From a checkpoint of a small mixture-of-experts model trained on Wikipedia.
Size: 9 layers, width 256, vocabulary 4186, 104M parameters.
Experts: 128 experts in each of 8 layers, 128 GeGLU neurons an expert, 4 picks a token, a softmax router.
Training: 910M tokens, 7351 steps.
Below are experts of layer 3 (counted from 0) of a mixture-of-experts language model. Rows are named router (the router's row for the expert), down (a neuron's output weights, with its number) and show model dimensions 0-255. Each number is 128 + 32 x the weight over its row's rms, rounded and kept within 0 to 255. Numbers have three digits each.
After each expert's rows: a language model's description of what the expert responds to. This comes from a sample of Wikipedia text that the model never trained on.

# expert 7
router:193097139136154108112177137081088084193115130096136160153141147105144156162076114107162134110124092120136158158059139081126085130095095195137133145166080135167118143115129084161121138086158150136086201182201082120167155140158124072091167077151076076088112126140113159188117180098115128136129085168123119145151183097175091141137122129108051119115100151168137128092147152142156144176110092098204168106078134132134141139156123182174098153124059174171105144146127098111140102162096169102152211134086133091132169095085147174133088102091121061094132147163155116140088122124178102145061113132109113097170122159125126162131067126154169169112174143113125133050133151159124125140097100110105182108079091207107131127124115129119135083120127098131116097169134091136146109126085117
down0:105197152131122139138091138090120088122092123106136116107101108095073112174133108091130071148092119132143137127153164152127114130144114150149130125136150104133158153108142102119125112145144150117171174095093156126116103121081124158134089210117126175089168188109096116117018143122074095092122100100097093125156150140128096160161156141231115136082085072135164106177119157157074114093134100107114120149154046164144191082084121161109088087135129202125113105131134163170176088179121175162179071119133150136137123121165132099110148138065130081087113181169084121129158160170110137162125154141086126142153165064135148164095161126103076145088063064166155105118164118100121151190150148132156135127112143073075093133150110128075181137124141195143158118146095174172129092144171105
down1:125101165099107106192103120088126109145075104163179121098148126153123101121141125178144140112097125139123080109083132113113069143087136129105104094145163133186154124138144148160113153111084149161162140128143124184159143195128158092142102149136156098152127073164128184109152177165159120145073145124104184078176117182123090189144120184098132115081171080105166127104147092116069088126099127152156134114074119185096133078143183108068069090130099150150136119133119070114160058152100132136135143133212127093069071182138158154120097160192090074149129135132017102145180111160152122120138125127118129191113130097091152165050139157103115162117091079115158158133119169101134149064071156151179102131115123134162111151141123115083110122127129139102143186114189160141105165112117139
Description: Indefinite article and ordinals. Articles and ordinals after is/the/was that open a description, such as a, an, first, second, third, largest, often in lead sentences.

# expert 62
router:132166186170094099166116165135164113133117128154089112142119117092068159089098103094112116167108111096109124091159150038106123111097177126185119086072114131176173138054154111121142094094087099164098182209163120140129155137117141143094194117130157097155143138098112203108101094091151168080104159133119131097134123148163125191112078136117099098155146120118124111166191082118133110081169143185113109117113151186141142137171136086126149155116128113093115075098127125139154112132070164102206143082151107145082121148119129123127122092105100149097150077130115191090057147151139146115115127107115124168061091150122098146152186132101179088154199134109083087108089125103137075103107086133118137158099106141105109112082075135105181126151169203052146137126134086103149128178141178
down0:035107255129198108149119209142221113118140051155141159150151130149099146157136068129100127167107096132116173110157153171071175180071138150172111121098171105095162123121148152108159185126086115110159089134128115113165154117089147148138176147138119097099118104154134185067083119123107110140112174183168104147184121094158147109123142080173126142146170131189118113151069147156135106119101136127125126147138106144128080090105090163091143120108160122122103143122159145111102156180084081150124118136180109125145134149116145144138130169134102144103124084083046103144152167108156157105119052124164111128142053109087104085091150126136109125139118132126092111161181115104088069099136099124142124129174092137155115156099141110167120150105116183054126109118147169093060148145141118
down1:111180085173153152095108124169104147136111136076163186102132117089146178177088085149104193096109148163086160162159029145185139140106042180142113070175164095137135128109110126083148172133072106100126150159097142144135161124165131117100136155049141136092160138125121111116146126183108138150121092070130132142076141103097128140117094086096143118104114143106129154166112178107148153130135088119138123132126129133104157160135122105167086107143081122113153153174094129120117145131073098104114086095203163151103068133132172110157124184096150142117115148093132148175195102145203125115119120147118198110098130101162160125116090100085141090092092156113100157200132071120168116182145118198094083126143055063131154163116094096195107089116144140155098098193159165137158134133154127
Description: Numbers and years. Digits and number pieces in dates, years, measurements and money, such as 1917, 865 km, $34 million, taxon years like 1863.

# expert 11
router:119122152174149127140091147170097135106130087142152112122134067106103190124132071136157086092126130129142173091129142155091123101094088112098138155148125119090135190072149136087134080132112092131106176161130177115079118157125153088129111122117091167159071114181141140099105140073112158141091097178149086140141147140126076066152092176115161100182147143126178188147112133092102085125126133135160126193121150143105148074180187177124157164166160121138147107076153071162097192190157154147122108199130097107081085142088132134100051190122133188129133124132151123143092152116111106110188072191119145120143081119088089160134119134143139086109124152205156126129135144135154147133146127109100096160116149102139124084085090200111094080122181081093177162108188094181152138096111193
down0:156173099151136126145103093140123084097108132081124148171142156177139110095152197121124110124160099142155145108156182192127131099145149169128120046128127185089102157136171098098115117097143094198086161126097159158156135108145107204156169161137116136109111153183178135079112137103128147130114162144089059140190123118105094133144158093172099099144132118106163139136141083079152151096133048164145118115108147186132161167110104071130172120078159106161116122121061122106177173098158105103135084048106118144122141138120059153102108111108120107123170116132110182145094144094068139151115090130109089113175147147117218128120136091173142142180099125141117092139045123100118138174141111168121123128061174095202132110074083164140128171146108176083168114134089158161077166118131099
down1:051146081127106120086116137107160092099146166066106163129134074140120124140090095084150121151102136195149164124135126168137123096100160156106104146094104143113183117168124100125074115127111092090169116083097146107157090175097121103081183121157158106078151154110092141151141102153146149132126171137112177151175137116111100184133130129168154194136111129092170101105125141116139174164114155133078079135060103122096059171130092099088098210111181188156109188096137182106136083152084195121153108137225143175086127094180146094167191108125131164123076127130179131046136133131153143133128156052117159125108170099110095106096157179101077146118108128141135134168112124126110072117108123127145118136160087186135105167147130125185141194067131130100128126111113081132157114125148156
Description: Sports stat numbers. Small numbers and dashes inside sports and results tables separated by pipes or semicolons, plus column headers like Goals, Won, Pos.

# expert 50
router:079143099076122112167108113136100216138095131136138099135140137076147168115147168119140118133078154125101167090149108068136167172126134098150147127085124135133158106199135136133105117183098169108164126141120093134119117110089132163070137175074069129099110164107137130167119211119121082115162109140072086100143103125122105129125079158109145169068118131117051075120081121100106108128138099066097129117056076082150090165077146141102139152147067165143136138103103188098108123155077138097122099069165132118169105100201180133093163164079104190138160109165159161128141128136076158151127120160150109172135224116199103117110146094161121116135141125146086201157085090133103172145112162087114118180104175098164108151146179170167127157133157134090154163169135124105133135109094119
down0:139142160164150106145155104148141122140145176111227143156117114129149133139149157156112155098135096145135131107102128083103193159159117185117123130144131143125161139136086137155125163164078109153087084125109241093153113124065136083101124141201091116161119105067092128104099161151240106100129111140152170119093109160146149090119087132138149108093146052105127121107117134100155159144140120170149125136120085124068119160190192112091072121089081146118090147039151109103088101148125170129113112131138153159149167102127129134111108101177097107121114100111117088119098222118069088146191186137131116058131178102146120099102152096130128102048145117131116080181096128108139094133087111109073115093164099150160159111135102118043145121160128174109131089143120136172122165133149153
down1:162124089077142061140069134190175113176199153127082125105087117100228158165128106091130097167189113092114096148119150150088133155144131154142139152074126110112101082163153099131148121077135163127138074151138080151043129153115157138120151097182114144106180134168142161083142080094088107147120124167174153085163151150137155102154199145202142110116168103165154136146082059070115107083179130160163136115052082133158096129159104111108118146126118154119081145122124110134121121114143143101097145155132150130123114147096142062122056100166093092079125140186151182150087151114113135139118149138109075116119113124158119150161106044127155116188168152119125119166137108141127129112208058120149131110176104133136148163145085160176162090121153069131101094106098125111095115153119147
Description: Place and team names. Inner and final pieces of place names, often in sports lists and election tables, such as -ington, -ford, Tasmania, Detroit, Lausanne.

# expert 33
router:098197134091079074134086153159194088116141131182153087123155112146136166093085103135146132117134143110111148083123172099087044090074116169190151135090090145104166119090187066113155117122129136210094120158185130122125163096163118159131143168115172131126079082118152192101076097111172164128116143095117093115148101108171121107119114119166132093158174153106140100121086122139123095049126133144140151101133154195147185125121109171172163112146109131136132117065089151115209107157139166113159143077177089132119120069105151097147138140149089100094122122091103147119116105188189152110073142113106155170061070112137078132113204130094122090161130134125109132094121121090135090125112069108106123143174123117105130152072109123171149125149080137108163150152152104121185126175159190
down0:124149108172095113114146142197137135130089174206164086090107136165103135142078111187060099123130083118153145120139162105133091108135164079124188146127108123113147140147160086139086093127105155130142107148216139177078080190097148117091105136103137141133105134161173115122099110103093124056121166174143114121154133071097168128104143136129147158157169119160182128159142088108069104123137162090127091136107096120147171129078167097169098215146132116090084128107135068150140155089101160085146146070101136166152117154132074148131204152170117163110123063135101088128140127108109171059105072133116101112063169107187067116142141123141183136169130156177153133164101092093139043125081135147128120123082089086154134163128090122140193134176110153140073131135106139154154131110098143
down1:112152141111164091138193166159106229127176084140141141152140098182076109170133156107159129086098158101199098088153136185173141106085111130116068088098096185106121123117101152082117209153095170117155141123143127139112098136175127110106130138139082136129093165159118161106143116094155160214128143140123124143099120167136119086141087113071145174127124199184145097118151118135145132145086100092078149128095177135094083126152156129049095061122085143148096081085134107201135169161103113166094160154178125080118125159070148128149127068136093197160077138112114158149071096143155140145102110140153101147135113086120126111117117156118159188105146106082085136154088139075114117125127131129102118148121096137119174106116122112173178059103106109114143202157169159083140163143087139
Description: Digits in numbers. Digit tokens within numbers, especially decimal coordinates, table statistics, areas and measurements, e.g. 27, 1, 19.

# expert 21
router:098113094134188147177074118130092138100122118179131120140161143129111100096172103107121074060116130152109115141143173179083115133094063105184102152161064144069140083137096093121129133139102097097153203090090179107092152091139130110094172101169142163203096097188089140076127159087139093143129172128188126179181130103145139130113171116099137090166148113185146124108121164133113117188190057089174125108098068097113120163135176050127146128148135126120089132121139185135131131136157208122166103127112075142096088137135096168135133135102173171145131146123158130099158130118146185101169092175141146126120070105104113113167137114150110135051071153145171130150126152120156161098132055134122153152108094180163129100156129165134108130136144090129079085116170137132213123136157140
down0:101151125089147141162114070188130125144190137124148156111121095077085135140173163144072084177170181123128070104121112145060093116093108112124181144069101124102103155137112139112079127145163080190103101118168131125145138162111100102147159152119188149171126115168110091139103090143142193140118151150129205152118153139135149169130113116147148099111184081160099053110156104117107078112050163081147128091164199178118146147108148112095100157118102112144175191115179105117102162172146148182073155074143095197111058154091105130097182104108104130142106112125088116109131132103146145114157080185181090125145174121146070132151115094179126180087162170084080121108103046158116158116072130099146146109152106143117105157137118118117129136115127136162166131160122110175108180132087123
down1:167073127143166082059125089127124117133094079192128112130177111116056113146082077199144090103133138140151119119112160157081142079154134135082151108112104123169169120102143070108154116145145120150060079139146147167118111157120123138131128141172128154120101104083083160142180182145095131127122144158133139151102089108221172203131121149157113169126132174125116098191113135145171138124172143154128140143128128033156141142122167134102148133125139182093124049189164161122113082100124162081152164114129134064118127130136126109105133075139173073132175169121094144164108112045172132177084169058133127105136155132087105087055202143182121102098168101092144150127120126149162159123117110128130125153134080087133130120124128151118137131091164184093121161150092183071127145138120068
Description: Mid-word pieces in infoboxes. Word fragments and symbols inside infobox, coordinate and table data, e.g. ag(o) in "years ago", ° and N in coordinates, D(oub)les.

# expert 26
router:160124148130180106128189143101136060138101110175162123105098118121106146154100098147119078126120106118074091127093125094125115112150160121144148080115151061150120132120140143127167123137109111165180096155126097172100169180136099131152118137119096091144057126034092098138171102162135133131182102093182117059161142113166144142163095122076092104148160166136109135154064158077090150185177190065105123166154162109196138086149147078079067131063099121091153174148127139065146121118132142133111145171072095136118121116086197125100080140119124114099082135161160112176145066101124131134142163115111108134116117149114091188098130132184159109115165140148100105132154180111140095124128134161092186073110105203103097130147140091140161089141186138164181105119085085112115113136055164
down0:170174094134147123147146142155151122167192091099165165100092148105110094095093092102095132138108125154099171049114126130125191124132077138111210116160100143143122171145151153149183082102113180132169136172080118121079101153083113152118116119073181037099107142107165127120130119087178125116100124122136143073167070127140145099161158071130107162202126098169094109166109122109085126224140092116121138204107151144185121136115139059128111094107124113086131160091140148121164183083138147119155146095101109157094061098076111174133136161172130062103168151097115111159129114096116153130122115128155077118139156169126168128111148113172152051112142092132126142107155111140160207151131138133168135152135109121139151171138129142119171085129140130134163110159151036152124102088047110
down1:172150162117126097175109109121112139212129113157155072120102129111149135137115179139153119117165110125131078131114153126148145096152144103115135121099113127132095106087099188135166119146123116099084100074118158061154204153084182128119197122128107182196194142091097145103151072135126111117105042068075143106156085099044120155124129115099166149087141097185136118142162137153154130143104143108081125150109146110081126176082063160141101135090137087113177128136177124175114148172150091152152137126161106137091185155193176105046161146164105158125072164133111155099156174138115104099151106108095087113106162194073098092112121090141152150175162104148078094125150072084117130121202179121110167158135119183122140102130130174128091087102161148145102134117120144088134121075136141
Description: Adjective and participle endings. Endings of adjectives and past participles, plus plain adjectives, such as -ed in depressed, -able, -ous, known, large, similar.

# expert 5
router:135062093161150139098107109145141145148128133167140151112156165132098099124146109133163146146127121129116126178091182087086087144111132142109147108137132105122129122163139068166148104075160116068099150120120105132100106225172126089142125160146144235102125143197184119154119139119157132057167145131134069178164149143187107102104146060145148169129111114133171168120154100155124165129112077104159077165115126150128142132147134095129114081122073135105155143091115129206160100149115121141123124155138130108081106092100122077109100135086119151120071084097162171091169221101184101165132081110182132087087136087109147110062064175083136172139151170185149126088136148125154107152182083071135195135161102095117118094125153129156117116177121089131146134094188140151118082144085083
down0:189118048131170109140110138168151071096123134146135095130111104131131118060066140132161100124148189111130158095179114160094169127091146168107130127160165102109149157103113067126132161132071090190110133105194147041150047108140137096100151175123168117168152147107078181158134178141141118206116122124106077123144120119120111182093154066150167110127120116117144092120093128169105094097107085182122107113096178095140148182151099177148136110101106104119202152140143137099160087131105151098102125142058135152134096152086134118121134145119170125156158125196146125150110130107100128159111136215069130139124116126165111107090163139125137152076179189126143157136153044063176112094123103130088142105097101154135175132144057094130173073164167150099141103161091153101128147109118122
down1:141166110133121159065116104158139134120108065106159215122174112106088154129095131056130110138098129132145172142113129117131074088140101093098144116118110216143201121095107120085103157157179109128168113133114165118142105083116116123106150124162088084142118149124115061083135157119100081150133082138117159134113179148147142162080125113109145130106171175139175148106154168121100151131104161111149120140112151157098165128172155127138119132108150197108139146098102128150124146123151104118067115156113154094072152173139122165134110152160184086144152138156124149166106118085084109164124103163177119212105103130133166129096188062124121088204190092107187039164158026137065063155137122108085142151144123096199168146076059152146134148145120095113103110164127134111116086158108110
Description: Possessive determiners. Possessive words his, its, their, her, whose after prepositions like to, of, for; also table line breaks and the.

# expert 39
router:134077086135181121161205162089086125121157113144112141091144098215178107120154069086191167165110147160088113124169068139147069153173155153139143158181130089081096138136084118119178128134101046107106172115121087101113057115123072137156145130159118118112129067194159142149110118025132067125139116169121147189161102095124122135085169123184179096103146169141114191094128153073128145158103105115179076163121167106151129144170148120177138125139108107100157130084137132157145117149118111213105114159080134112097069144150114111118118170149069139119094179172187122181103127150113159156145140133117130049097098097098146129138101116112122133080150149150121117129153149129083080071200141148113125139126144169120137119139138138148118125176119093094149108074121107112125117135113148
down0:106144169107114097109120063132104102163143147153123091113156083039143140103110115090116053162214113107205080079142134070155128113160115134109127153131125127127108143194093134119156127135128148115113077134114096138137124157144146115090114124120153098177099071105112118157144077152098127133142092170152159158143173150085125104058130161120156201158097087160085146163182161083177126170118116130141142118169105135138115120120154141166124125123174095141105177143079092108065162147146093117153140161126159128089166196075161163148118066133127190193141102147088138123179194108182154113124107189122119114129121085122165106130069119134126145134169123097152080121126105131109141135120132100134121200042075157135143057116134105111055174161190114135104097095175169154116072138100135
down1:104092160150103105134176135083110126223118103143166161141104123044090121085068100112178177124136120137118118121153088137149138098108112119154158118115100125099112180134153167168124118109164093105158108157068101126143094105093029165149133123180136208121126183078152136153141097131127116135088068158121125097149114124097152111154125134081151146087106162150132114092128184071142117150096091125114107115109160107122088145138061111109165176148086156166115138134169133145095150151150192160105154162115116189133146064082124089105140121085125132165164118172181126122143107205171153153135098089159130205124111132152160139182092135100095220158149086085093171050104158117139123104129189128147103119124125148104067120121192099187151109084135125110178140120159107089160134095139118
Description: Compound word starts. First part of words that continue as compounds or suffixed forms, such as head(quartered), part, world(wide), Part(on), New(spaper).

# expert 48
router:091148067051149131167138082131064135129124116083178105120093073127127144125124166189109161127121109100182121144081070161107202150104084155105159076105103137062105106125164110123116138175130151125200099115117118185169130158147133158115142097100131085120138133118101116086133128190168118129166168146154106115170118148129129136097148145123117178157151135125130175164131162159090142122121120149139138106095121167182141116145090115085099094137098113129112150190150087156104160141126104063163153097130155138132114130180125109103171085148126111133123205121172157101178138105065158072122068113154065140137193121199130159130165096094148112148180155050156201138180101195096134114173110104118072102081162121110125131111107155088088118133140046159214130148108141112132152115147101
down0:048106149187112117092117072140071122141184120126130110108132160116105100144121167150116122115087097103084120158142117071176094084174124172121078146120175163117142125210158177146223179063087097158121140105123140111133103107160101175139142150099146157099118131140121072131124100120154100152110138137122187114158091102100122140045197053129092060099155106092102169152128110057106120090103118143162141115162161147165134109142151126169106035144227169135130128148111074114182148149139134122099096104109128154130116104092126076092158189136161129053124131114126099202140139119131108126123127105140150096137081147133174130176109157154122145095112076118177140165144115088143152132125151134168128158130151184076154138146096099119154174157154152118146089171079163122169118165122103
down1:161160159132129154105173115148101141126088193148144168168107108117083143094082071147129126140129136069127101168138096129107118132095131115125105105170110124129127102107104176188100108137063090069117122095072148057140136168148128112148076087106104131166127115123130070163136121144152108096124152149118115141129150212118125174080103156115097110170136145136131148128107119095095064151131162139117140162158148112116110154143148175091101114115133133109116091143143104138067127063121136181134137100121097172125124182145156073151127146149153058075094145084142128080129054128096138134125107194164140204144097163145184171101138140123145074093058148186137140131146133162115168121167109105038090150067111146229185147060173159190128135073127149178133129170114184154118173111113106
Description: Foreign word vowels. Vowel endings and syllables inside foreign-language words, especially German, French, Slavic names, such as Künste, nächste, Simonyifalva.

# expert 47
router:145093091198132146154095169151103153072119116082140107090149150123142091096147120101071191164174170183181134088096100103148160195170128105108127107128107153166069153109136129145166130112188085087091151087088115158122172166134117074128125089156068150121074147218147119112146126081109151105107102104138108227157126187121177167113151081147131205148135118148137148142157118171182110141099098099088145121145208116180113156154149114141148089113134155132093140121102158083154123102132077180145158118151116089175083089100098116074124160152147098137106149111196093098139163176132151124116132151112088156166130103096141107141103135117133115151098142118105079091098076100089113173117174107142062099138131120141111098098106113060151136150129106091076123117125080183155105103199143
down0:149148164099161131143155108185137044092105165124074097131103133118104123098080133142179155128159090172130166195160089091074152156163122184130155131180079153148151148069140174145134154132105142101055107117111109137156118167145137094132106129140118156108153113136110123172093145130117108114088126126103042119181109115161126074086107109057191147138112169108105105171165176140138121141105122095160142092141093119171146158188144136117189128127142119062158066152124114149109084152077102191138162048162152135109146089118119133097138139115122083124152070135142178129044120094105059163135143068152102162066113161100110156142129119141133164138098158128105102099133065126115156159160114179164170152142087130119143057127186123136179129144178098149086189124085102154126179142141101
down1:149151069170132136146114081171138096109077161133106099085143166097130161127074105141127123149156129055201095076121140139075119142127150185115149084097089112145137182162140150136165146140163127142099126114191064065165091108143103108114133115153136158069115111129127111139086130126127126139159165104098167104101133110181101120119134118145092138139159112228105130121097171150095110124109144152126133130138146106146106121123145130109169133124101192128117170060098147111058219108145172152123136096047102101073001179105087102175078099121094095156124101135115114126110155100103035113125113108154135146124167153132103068146139197183103172123148099129173109153178183074122120150163086166130158136133125172160121141116101124098171138126127156157157190131121172125112094132135152
Description: Opening brackets. Opening parentheses and brackets after names in tables and lead lines, such as (born 1997), (RUS), (details); also LaTeX backslashes.

# expert 37
router:100156162131122123097132128122145115125110165178129164129141059136094159161149169119109056106088118088124100137125126083121076088128185083165089117082144064113154162095162170102104130159110096139135101132127101120101143157127090123174098183116091132152095108048103080125150152175140122107161130140142150090140221169113137108098070176094121103124161185135192120084055155100097076110188133109113132134174090089140139103145111170059078164102139151075157117112164131123138140116145118137098118187146133174146102180095145095183091130133116151110077118123120118165153112100169159138162150112098149170131088122121131198076101181140102088150181159146157141148150125111120074155178159138135155091122117162107076076195124102134116174178152156202122110126105199089079171148146115
down0:124149128124150126083170097104136128105174146133180116149134109143098120121166113118174175173112109142109110144074126056118159134120132114129117103137168146169096110129161076119113174115105128174115141141158114109142135148110173070150163185135148124138177144150082125155131149144116081106161105126143122174100115121107104207101071117143143116139085100109228098114154161193170164146081102120124164092069143088095144148112110148125159123137111121093106158129049070194139103144120131143133077227087121182165153114163087087191076100146086147170098087136129091133136154120180135074169146116136112169132095161102106069079056115093129098119178106172127144136189181160084133057112127113103124061135093132187148142159085107165117100115141114096152129079087127111114116064134176
down1:107124181125095156153104158120095149147029117110110153104138176190102120084127122154106147119129126118112094117134206139150125135129126127141151136167090126135113121134137146142166074161116139106110114102122146144110109148189180135052086109147123104163148105101137137103074118119157126111122138134153146139108098160075113090135155115118201154098057117081127128209078094114127149133105117089042165153122122110145157162143123092168129093118093105120129171124124074098128177100152140189121130035131134113127111143184071139148178119158078186136143095107112137109129179197070111186128128190109124153144107105152153157140118104149150123138136110119088158131133103145165059138141182144147034177112082061157191141183167117097161153116097183085159144179125084171183096164090135
Description: Past-tense action verbs. Verbs and verb endings in narrative after he/was, like took, played, began, joined, succeeded, and -ed or -ing suffixes.

# expert 15
router:138139159138089142078057136134108114132087099112099133187163117097091154184163100119059114104162151108089130211111146112136086163138152067108133136145125099096084117130099113095110132128107105129108095166177097177131106131136146137134164159101077173151151121138091126127129147127162145143144164108168103164081097141153155145150146098154161072136094134103193148156191141176136185095073092123112082106136102145120152114155145166145171148124162157084162111103115115059096115186102077068070105138168115057076181173116138131166112129105111126132111123123179049136094091209146109158131076148136126158155157153130120144147088140142073137179121103183148073177114110128170038134144134176147092129068206159115124082124140078147123122164102115130179160129085118129158080125157118
down0:100072163169100193115074133179134142074057211161087090171167157118105169161144171087112160117191125100072100154140112121115199151102165119125148158175130179112132098148164103095141149115074112147118128141086171075126123132108163162053136091145149132150188125127104110162112165195087158141155154117087063169082071120123156130074128126163141088129154181112126127174173220144129080100095098141122071111136082125107144123132120065136115156101116125057143182079138120112158097117095104119070120108140116131153158143143116186118148096109127151153134140158135159142142156131172110123110144129150150143150107122122151163134141176127121108109128131164132109102153069145153092123124142118147105160139192071113204149142107178074154083207111060111138127131082157084136098145121132
down1:107135136118096126163135123111130081129138172143105110133165133178187101145097146130159119157195173092067149097140165193098107086097083070147074096165133127069130105107187112155157147154185065078155066145163164145136144157147167108128124114094158131138120195155086110137087164155080145142116066061129159082122126162104135083123143099168117176102068123142070142117120129126141146114178156150154143106133093170116123098111072146135130141152163153162144142172124185138153136099151180116126144147068124136130128142117123110051147138138112125139122089082121117076113139111149072176171079118165135171146206131110160119097128135127128107139099159223042101143143098153146142162182132138057123164122131069105116059174156166118105161075112131139065101092144095142104171112129157
Description: Clause-linking function words. Words opening clauses or complements, especially that, which, where, when, because, plus of and commas after nouns in prose.

# expert 14
router:071171186168108126056146142191116099136156154162079176133086119083140088107138170141153092142164069143118064135128170110132134128094152137185076122067157098144132088111114156141140194053146141117127046155126131137114139071114158087127121172136125123181113083036099185105139169162109166146105109146102117101119157162115169158063102113125085075122166115146144178129169077080135138118130196112130146160168124125155165192068082156102137093144119131125144064169132122117106126151117090116093197150147131104110207120122137130127164125099190156132181175125098130120122141071143107120137208154109125163159086114093083128133094122155178151102104151132143109141135078134122144143122125118125113134163069108140175131121084092154108104101105205147116143119081128089114090125086114
down0:160129126134147155116091127136082124128169143155104170060084125086075120181092161110074122112133150151128125098118155095129070108147164169157110115181123135069118080096106089131090136141103103180144133161107094158101123178133126155138096070198104172176094148093166094173098125084120121167070111177119154102106124130116131188059202135113207103084174060121159167161125080172121129105104133165150113074137088133178166113147137145129122119157109155032096140096095115172157081156102105141086139120083126125086150139133148194096128163086121110187174121081172153092155097085120187177155146119149178128196107127180116135128121139128153107179100149152119129109116082138146117161147091096151155121187069133146163148126146176115117095125139057117113134137135147097101121137100074
down1:157181123124137145119141142124196069177106177128130141156164118106199113090162219091124077143126135135148109104139161154077117063104098127144127117122134142126111135145115105104167170054091180098184122222128121151169102152140063114153130129193108143105190183117143112148136148057089108138102137132088118120139198144111174188162107136121208164134121116122078062113129157103179138164139116146149131126113102095171123102165099142149175046171125131128219114127131134121105111118135134061101141152080084126095139143088118114052110115128057184130132194071136146127101138134110091097160128159097137140102152159157074118125121111078127168183103114159093093167152122115128104121118106115156125171153106123110132125146153103166135124120099120142125085112122121126145162094034112
Description: Conjunctions and connectors. Connecting words between list items or compared things, such as and, commas, including, than, with, or, and "to" after compared.

# expert 16
router:197166110129147088085110094107153061117144103212103135152117165131121130122110133067135116154186112055095127092097168102125143156182148140105136174107112110137147140134114157133138086031108139150075096188190131093102092127148155131155170147174109100160117103149188136112161179131122165123118155130085075163094113166172125168160117108105070095153145095183157112163185085101112170142135111140049108077108098125087144115139169155120180119112097187078081106108148083122084139144160113148082075140127073094103166156067166106172084152077107134155153149112154148162084094114161110131140093134151123110097116157105109178133076085146133149119169063109168098131182163095154144108154112140122119128114139102161144086167149162128104096123090146134109146164186098171134078125162178
down0:109075123091071123110122155136104149127123100133107131092159190127113148132130235119151170123150112125115176157160139203157093144151159132089164116120120127108078168088128107114111144069155015117126079112043152101158132134107201104090083118143121183129160107176133135104131097134107159077159085097137125097095120165164218123126116072136142131139135095068086164120142075093130124090150110138160114054123106102092158169102169197120121104101136105153124131112055109148121122197091094107127130129143134155145174152126108151163129088072152145097107162141130153146133130151144132140110072126130184170134088102166093122118134121124153095231143176102178176192102106122102115137144160121113093116126225153129158107093148123116150156143108163127134119116082111131168126077132140
down1:132161137190140137119151098150119105154140196124149112130133129127146084171140147110115086132080151148125131093116130099120173120172094095110126091123040120123158119154103171123161151095184106118158122159162110094112164129148162157140111083060049119132148152118133050160122131141162117152148133140115136174080169103138132034141105133129150123133144172134098133157152143087094071093123160113171149136111124165130139106123130151143113165194122113175136139151148194088097171081175124095175167066105110089125127135144167098084099068204080198107093149142161087130057099102165192093171127156104133139106144111160109179109107152179078127184181118111131143132186102122138104157124154155115161139142072136119108092137127106102140077119082147155113106159138106081150049107123018
Description: Clause-opening words. Subjects and connectives opening a sentence or clause in prose, such as However, While, During, They, This, the.

# expert 43
router:145127145140143121103148123167127086123094119106108111113133081123098101144141118141091134172177122118141118113107121150141151069102123099154107073153114180189056142041123073170110097131167121120120153043117108165178146150145096080182099140082134174157092112139193158122133159089137157182142153134172140134140144201076179128099147096104076153155162143130100119143199138164144099101127170109149098088104157128201165154180147158141122151170132094134119105117098131079103161165164081146172110110102095139132127121097077087143079188171081160085105151129122124145114203088148110132148129111164095179182095086099171144121146086116147096098082132107099112147121158159111158084136179140146072119142091129183128129063073108089076134116116140060088044117149155153103139164112105
down0:129100140139170120194137086119143160137155121075128102148158122141178152131153126131108084102125115069123134087165189161193116072080133099144109158151160107085073136122145116129108184124113160176119128150114135177116107110148191083132114116134137130139122143117131119148152138163123111131137132123106110216070135168167101093084095148117138099146147081111140107153130100143169088102185116131122137125131103149153211172152154170104109139133163169115056107127142159150108069119105137139109100139129131099117153184123118100175153154089101124099124100116149120110051093120104112058156182200090109163035084125131099115122110183182098175122080148146195089102082163187164158125139156138059123111213094119185161107083098076058116104114128196160089132122131159123139109166122091
down1:133075134131151090186131072121133086144142101118144097084130113175126140112079127123101159130157171119109148154117130158153100200162103100157169128096155176111163134134042140102134127070144115127119133162180118085201111113101143142097115096134115146149148144175203162099118126159078162125108119145120148145148152103137100166130074092155166138160141151099145127123126114160121145179193155143087131049117122110153093162161157091076169092113121182119063144114104057141122193143053144179121122093112105139119152120065131142150098132114117131090155117122157109097223119087099081120062115102097091114162179094158146159142150106154143143112107085081095151154130081134134111155175080092065149103138121082169176159198087139161205182108118098095130161160108136160140100122179087
Description: Brackets and URL punctuation. Opening parentheses and brackets, slashes, and periods inside web addresses, abbreviations and citations, such as www.x.edu, e.g., ISBN.

# expert 42
router:101140168155111067097143126130146098167115146174101148149097090154110089135132225108148101129093078080144127139117099089146103107122164112139066157100114082139121137094132110087122174121090113143104111122135134100114125142107117129170117162152083134140117138026123096108144133217141097114126146153167147133135203148141105133080061171084129101122136159116176132058111144081101099078174102129077156116163083118130148082115113177061084172118116147099165131124143084124131132165170113131109101193116156128167128157127152099181090085111089165150101106193126102123141169089159159138154123112132151192124119179125087158140133129034096098176155158126115146124124102145133098145167073103144116128120139176108093091164110072129092180169200175204095146132106192086100145136165157
down0:097112119109104107174123225142193169152161141176102147118167085155167146134107127185090113117131149077125094134157103120113151152074083112132119176119149142154125129112155186147171146087143112184122115167136114162147095139124125138129149125082137139157141118134073145091130187110087083144155164100172128096132087129121138157129151125133120151156147066075139099114135163102156095137191213176121069127140134126144132133137103087110069109125130136113129134148154135181078142107167130123154111130111107169127185180088087152208118145115134148078155136129147076109132184177139119096131111139119121169122070093167082135086135082110109050107157058137051167105059124052130106112129151108126143123160128084123153153104201180131129100035106178127120144108085073181078145156101111
down1:133146127103170175109113155089131118116126171118151124180115053140162154068107130112124170113055067118062134105126126115137112151093112148099101142133110164118112047132127111120185105123064139125109156155149150148110144115057091131160126097149108102139114121149099168160148109168124124110151093102156108107122111123169096056103054154052111138193191118105171132104127076122123098103070160155147107133126160169103113150177091214108119068140127097116110216156095166153197132111107142106142120156112124166135089133091148179149181146170119109136120146147161181099171146087147131115197067119085107157115112135145162125129117147095147112182080153119169129101047142093117058099199135166128109151086143123175102174121172194172133154123114093153162085136134126133127156102122138
Description: Auxiliaries and main verbs. The word as after verbs, auxiliaries has, had, was, been, and narrative verbs like became, took, wrote in biographical prose.